{
  "n_layer": 12,
  "d_model": 128,
  "n_experts": 8,
  "experts_per_token": 2,
  "d_expert": 96,
  "d_shared_expert": 128,
  "activation": "swiglu",
  "moe_layers": [0, 1, 2, 3, 4, 5, 6, 7, 8, 9, 10, 11],
  "router_score": "sigmoid",
  "normalize_top_k": true,
  "routed_scale": 1.5,
  "balance_loss": 0.0115,
  "balance_bias": false,
  "router_bias": true,
  "shared_expert_gate": true,
  "init_std_router": 0.0213,
  "lr_router": 0.000815,
  "n_head": 4,
  "n_kv_head": 4,
  "head_dim": 32,
  "vocab_size": 7588,
  "norm": "rmsnorm",
  "norm_place": "pre",
  "norm_eps": 1e-05,
  "positions": "rope",
  "rope_base": 10000.0,
  "rope_fraction": 1.0,
  "qk_norm": false,
  "attn_scale": 0.177,
  "tie_embeddings": false,
  "parallel_block": false,
  "extras": ["capped logits"],
  "init": "normal",
  "init_std_qkv": 0.0422,
  "init_std_o": 0.0086,
  "init_std_up": 0.0422,
  "init_std_down": 0.00544,
  "optimizer": "soap_variant",
  "lr": 0.00619,
  "beta1": 0.95,
  "beta2": 0.95,
  "weight_decay": 0.057,
  "lr_head": 0.0107,
  "grad_clip": 2.0,
  "warmup_steps": 200,
  "schedule": "wsd",
  "decay_fraction": 0.731,
  "decay_shape": "sqrt",
  "final_lr_fraction": 0.05,
  "batch_tokens": [65536, 131072, 262144],
  "seq_len": 256,
  "doc_mask": true,
  "train_tokens": 727600000,
  "steps": 5353,
  "dataset": "wikipedia_en"
}
Below are experts of layer 9 (counted from 0) of a mixture-of-experts language model. Rows are named router (the router's row for the expert), gate (a neuron's input weights, with its number), up (a neuron's input weights, with its number) and show model dimensions 64-127. Each number is 200 + 40 x the weight over its row's rms, rounded and kept within 0 to 999.
After each expert's rows: "mostly gets" lists some tokens that are sent to it at least half of the time. This comes from a sample of Wikipedia text that the model never trained on.

# expert 4
router,189,221,282,209,228,192,226,182,180,149,177,179,150,208,208,223,194,241,201,243,224,172,201,167,167,225,188,262,209,199,98,275,216,150,140,223,176,198,142,203,191,166,190,199,234,288,216,189,206,150,137,251,201,278,155,173,122,185,225,150,195,167,78,149
gate0,144,169,170,150,226,250,191,189,171,195,141,161,268,159,197,189,77,191,201,238,217,236,132,165,212,250,194,216,183,243,168,197,305,184,197,188,185,133,222,257,265,204,264,257,228,200,247,270,172,165,189,292,257,234,205,204,149,201,180,237,187,195,197,178
up0,184,158,188,183,247,148,235,281,304,240,294,243,180,143,209,204,199,234,165,208,182,175,110,190,269,176,179,252,226,171,196,200,239,142,184,216,137,225,216,219,191,215,267,197,237,183,236,215,144,184,229,204,162,249,223,173,178,201,154,126,156,172,157,203
gate1,125,181,221,160,213,204,197,129,96,184,162,189,195,196,187,178,214,159,186,212,275,236,243,182,168,213,288,190,199,153,55,199,175,259,183,231,199,169,186,232,111,208,230,176,186,198,223,213,169,174,164,228,194,196,178,195,162,192,189,163,224,186,204,251
up1,197,226,164,140,124,174,150,247,174,137,204,221,264,203,229,207,177,262,161,219,195,259,263,192,182,162,139,246,173,194,158,198,133,219,160,190,202,222,150,210,193,189,233,236,184,204,168,186,103,150,240,270,233,137,195,177,171,233,220,205,184,199,188,178
mostly gets: " for", " at", " to", " from", " on", " by"

# expert 1
router,247,307,159,244,251,192,84,222,222,204,219,126,211,215,231,175,179,151,171,206,305,194,100,244,192,211,205,176,244,182,234,227,154,199,173,218,206,255,152,173,143,166,217,142,213,283,180,229,180,202,180,198,212,242,157,130,197,183,269,158,188,206,226,198
gate0,229,250,169,202,217,220,199,194,177,224,266,139,187,218,203,128,249,219,174,268,235,122,220,210,224,191,213,168,269,222,242,163,195,198,113,199,230,238,165,219,186,151,178,187,233,218,275,255,163,226,241,183,184,222,209,248,238,244,285,217,197,191,189,218
up0,225,154,234,177,186,155,200,193,191,191,203,138,192,182,182,179,171,248,231,210,159,263,292,152,235,238,162,211,243,176,207,251,212,243,184,237,177,245,186,187,195,183,226,134,240,245,184,237,280,170,177,186,182,142,279,192,239,172,161,196,162,193,244,239
gate1,245,211,176,178,193,210,286,238,201,137,191,185,224,195,240,128,220,196,232,181,235,154,148,180,135,187,192,148,178,168,159,219,145,169,160,189,198,276,148,203,172,190,204,233,189,182,159,144,133,175,189,171,266,234,188,162,155,212,204,224,185,240,170,198
up1,261,100,150,218,188,195,190,242,209,142,154,198,210,148,189,110,179,196,207,190,247,163,248,173,166,197,145,179,170,229,163,184,163,229,245,144,212,214,207,198,181,224,201,144,183,178,229,267,210,175,225,178,209,210,259,109,166,254,156,157,247,227,150,278
mostly gets: " J", " Y", " Th", " Z", " T", " Sh"

# expert 3
router,187,227,264,221,227,161,178,245,191,181,218,204,76,199,191,281,207,192,120,211,196,110,179,168,217,177,210,149,217,205,147,256,171,210,224,196,232,198,193,146,188,144,188,190,184,220,123,235,168,243,189,201,185,186,174,208,176,232,248,242,160,235,160,187
gate0,153,216,218,185,153,172,210,181,148,147,239,249,187,257,206,230,270,237,226,232,165,210,204,171,175,219,218,206,161,182,269,234,237,231,234,215,204,311,165,233,180,190,137,224,92,114,223,245,165,282,177,174,181,152,188,193,171,232,144,216,181,188,196,134
up0,198,238,242,195,184,192,200,219,211,196,216,184,174,210,203,227,176,230,186,189,184,170,246,205,252,160,201,208,173,186,180,233,240,211,197,195,173,233,180,110,168,161,204,276,129,210,181,226,172,212,184,228,234,126,227,229,136,197,179,187,159,245,178,98
gate1,234,196,205,238,218,189,287,239,231,229,190,235,205,152,212,224,183,165,217,177,152,188,230,232,185,242,156,220,188,225,253,279,169,188,185,176,212,229,259,180,182,197,168,131,146,213,149,217,246,184,243,161,151,234,148,169,220,195,283,202,262,183,224,229
up1,221,180,194,213,209,242,170,197,206,159,216,163,167,202,183,152,213,207,218,255,149,234,185,190,207,159,157,168,147,165,266,132,171,193,114,241,217,278,226,198,122,188,240,146,217,134,177,163,234,179,194,171,138,138,240,253,180,177,248,152,163,205,155,143
mostly gets: " has", " was", " which", " it", " been", " have"

# expert 6
router,188,256,179,195,221,164,216,207,209,243,270,173,195,211,176,193,246,241,203,203,159,268,244,202,229,172,142,236,249,85,169,191,174,180,129,169,224,183,154,179,206,200,196,132,206,194,188,256,124,223,211,262,190,145,209,193,165,188,191,131,208,160,119,198
gate0,125,199,213,308,273,149,231,191,159,193,170,194,264,172,138,200,237,199,181,146,193,202,219,294,178,210,202,171,119,156,202,211,208,166,214,271,143,234,249,213,190,196,197,176,226,140,196,220,232,125,218,226,193,301,202,207,270,247,163,170,259,232,202,179
up0,265,249,198,194,241,218,198,154,137,138,219,210,176,81,202,201,182,235,276,188,193,203,207,221,192,194,114,120,185,267,191,152,151,191,143,216,124,239,181,159,206,266,135,244,189,207,214,211,165,219,212,173,222,212,184,158,179,185,216,211,206,185,219,245
gate1,114,197,232,222,203,192,222,176,145,187,252,223,176,189,209,211,132,183,246,175,201,242,263,233,227,209,130,190,310,252,211,200,203,143,209,204,220,259,194,208,181,207,214,142,177,175,227,177,203,279,175,235,230,151,185,169,287,219,198,160,142,166,162,179
up1,172,162,141,231,187,232,187,266,133,83,194,225,106,230,91,215,277,222,208,202,180,155,175,232,170,148,272,167,198,176,123,172,183,163,226,222,139,179,231,179,229,210,134,206,220,230,208,219,201,198,205,234,237,194,143,190,256,220,233,238,183,252,234,246
mostly gets: " |\n", "\n", ")\n", " =\n\n", " |\n\n", "==\n\n"

# expert 0
router,182,183,213,261,212,157,173,162,242,211,220,256,196,187,223,198,181,229,206,196,247,150,212,210,167,209,200,125,233,215,202,207,186,199,196,194,195,141,207,149,176,212,169,175,140,198,196,227,203,199,203,291,284,242,189,171,167,251,205,230,239,211,212,174
gate0,186,177,190,140,155,232,273,262,148,184,180,214,175,160,204,202,203,237,153,177,222,172,196,220,170,272,262,242,201,193,237,198,195,126,209,207,169,219,171,197,231,155,240,215,246,193,84,189,208,161,177,252,154,182,217,238,151,255,106,225,244,208,152,190
up0,145,279,242,231,210,203,126,149,226,223,164,145,194,216,245,195,180,164,206,157,213,216,151,162,190,233,213,108,224,202,159,166,256,182,219,141,198,162,204,218,175,220,205,197,258,224,245,212,102,108,207,209,269,181,150,192,195,203,175,271,227,202,179,158
gate1,208,194,170,140,156,148,225,252,174,186,187,209,306,174,181,169,218,214,155,175,133,264,268,211,302,251,165,174,192,144,153,253,271,220,188,248,270,202,242,141,184,178,184,163,199,190,217,247,241,144,195,286,206,163,237,172,150,198,206,230,197,180,264,228
up1,246,105,150,160,218,166,152,262,123,175,211,213,144,215,224,175,196,188,222,183,223,285,143,198,220,166,198,212,190,300,233,188,126,190,233,231,194,220,185,202,256,176,168,180,177,209,243,262,205,222,150,236,226,187,173,179,215,320,141,208,214,166,238,203
mostly gets: " ", " three", " January", " two", " −", "1"

# expert 5
router,230,226,139,250,218,143,224,176,197,286,238,160,142,148,260,246,188,218,167,164,182,173,188,120,238,167,108,112,219,167,244,250,189,148,195,195,163,181,231,157,250,207,207,147,253,215,167,206,177,136,156,225,222,181,231,239,154,159,222,257,189,144,167,201
gate0,179,219,155,277,248,161,181,271,211,163,228,267,204,155,266,241,183,260,209,146,282,255,236,195,233,238,187,195,248,131,172,190,198,179,156,196,240,116,176,174,223,219,170,180,172,132,215,127,191,168,125,148,209,186,189,179,147,214,168,182,130,240,191,223
up0,239,97,272,265,182,172,231,226,204,296,118,190,189,250,205,227,223,207,267,141,244,144,180,233,114,205,228,207,231,221,168,190,181,161,185,238,170,130,157,157,163,166,152,147,156,186,227,209,165,138,156,131,177,131,189,160,202,263,170,128,232,166,194,217
gate1,187,267,230,106,213,189,182,170,224,215,206,247,219,188,244,219,250,234,207,217,136,300,210,179,171,149,178,168,182,205,193,196,252,124,210,239,207,190,197,215,172,123,149,213,194,228,213,240,210,205,224,241,174,224,267,219,201,188,233,100,219,189,205,168
up1,131,204,192,177,183,159,186,217,213,181,219,209,204,199,236,121,136,145,162,175,166,192,196,149,210,202,185,218,207,215,191,121,184,154,216,214,262,234,235,269,184,200,147,302,153,238,192,189,277,189,221,254,213,104,245,256,149,160,233,195,187,209,197,217
mostly gets: " States", " km", " US", " League", "\"", "}"

# expert 2
router,223,232,199,257,240,207,149,184,288,224,224,140,160,185,217,204,204,205,197,216,266,188,140,189,172,178,181,166,242,277,217,185,154,147,206,193,235,197,150,201,190,175,215,151,270,285,250,231,157,238,165,212,213,203,171,146,189,196,265,246,216,132,184,204
gate0,278,249,160,218,230,184,206,192,205,157,169,190,175,275,239,203,175,256,260,201,231,216,234,134,215,117,210,207,183,188,254,281,167,213,228,234,199,199,177,184,175,196,197,197,209,236,145,192,210,228,130,183,231,237,181,226,178,249,205,260,217,212,191,258
up0,232,225,158,164,222,203,133,192,216,161,178,209,202,241,218,241,201,225,183,235,271,137,198,231,135,205,139,181,220,195,121,241,183,142,217,204,256,239,189,192,205,199,257,166,163,205,254,209,186,122,159,229,186,163,163,121,157,190,231,187,211,141,165,218
gate1,262,151,185,302,239,252,130,199,228,211,149,213,220,210,214,293,171,179,168,189,148,192,180,205,225,188,254,221,179,276,227,204,163,189,241,251,258,212,130,135,209,125,211,200,138,232,232,233,243,203,208,170,166,170,260,205,192,178,248,259,193,192,213,193
up1,202,214,252,169,305,194,158,173,201,188,192,204,220,230,166,238,177,253,262,191,213,202,189,220,190,214,129,253,148,179,137,152,225,256,200,259,196,188,184,173,231,210,180,113,175,118,157,193,175,181,157,182,235,150,250,129,162,172,199,244,261,183,192,216
mostly gets: " John", " York", " University", "ah", "ville", "ara"

# expert 7
router,182,220,239,193,184,154,189,256,276,224,153,176,205,247,193,202,171,151,214,274,210,174,176,172,212,129,185,227,231,142,208,204,192,190,177,181,246,268,225,210,161,177,234,210,264,168,260,176,172,206,177,270,180,215,264,217,170,169,221,262,139,186,160,128
gate0,159,147,192,204,192,202,188,194,250,208,147,152,201,261,188,150,204,142,181,227,221,215,168,139,155,137,210,277,241,175,127,273,191,226,230,171,151,211,189,196,230,151,211,146,227,172,137,99,186,134,208,219,175,243,256,212,173,141,172,213,195,231,200,239
up0,148,173,168,135,159,226,174,139,208,217,136,212,224,249,196,205,116,276,217,221,206,163,163,174,161,180,245,277,202,171,183,195,198,123,105,184,122,138,191,219,180,201,216,256,233,195,246,221,151,215,286,156,249,220,157,133,232,127,189,208,279,187,186,225
gate1,283,208,191,208,120,227,155,172,278,191,147,220,215,167,163,261,251,223,315,220,213,240,176,168,199,242,241,170,190,234,201,102,183,232,252,211,234,197,174,174,212,166,174,169,234,168,269,194,196,267,200,200,157,220,128,184,179,190,208,247,208,167,140,203
up1,147,195,167,141,258,184,168,239,178,160,205,95,230,120,237,239,200,215,195,153,251,183,259,158,192,112,194,173,240,192,221,209,184,170,239,171,161,143,182,228,282,199,240,218,272,199,187,179,260,259,201,250,219,293,185,216,253,174,186,256,269,223,196,181
mostly gets: " his", " a", " its", " their", " g", " her"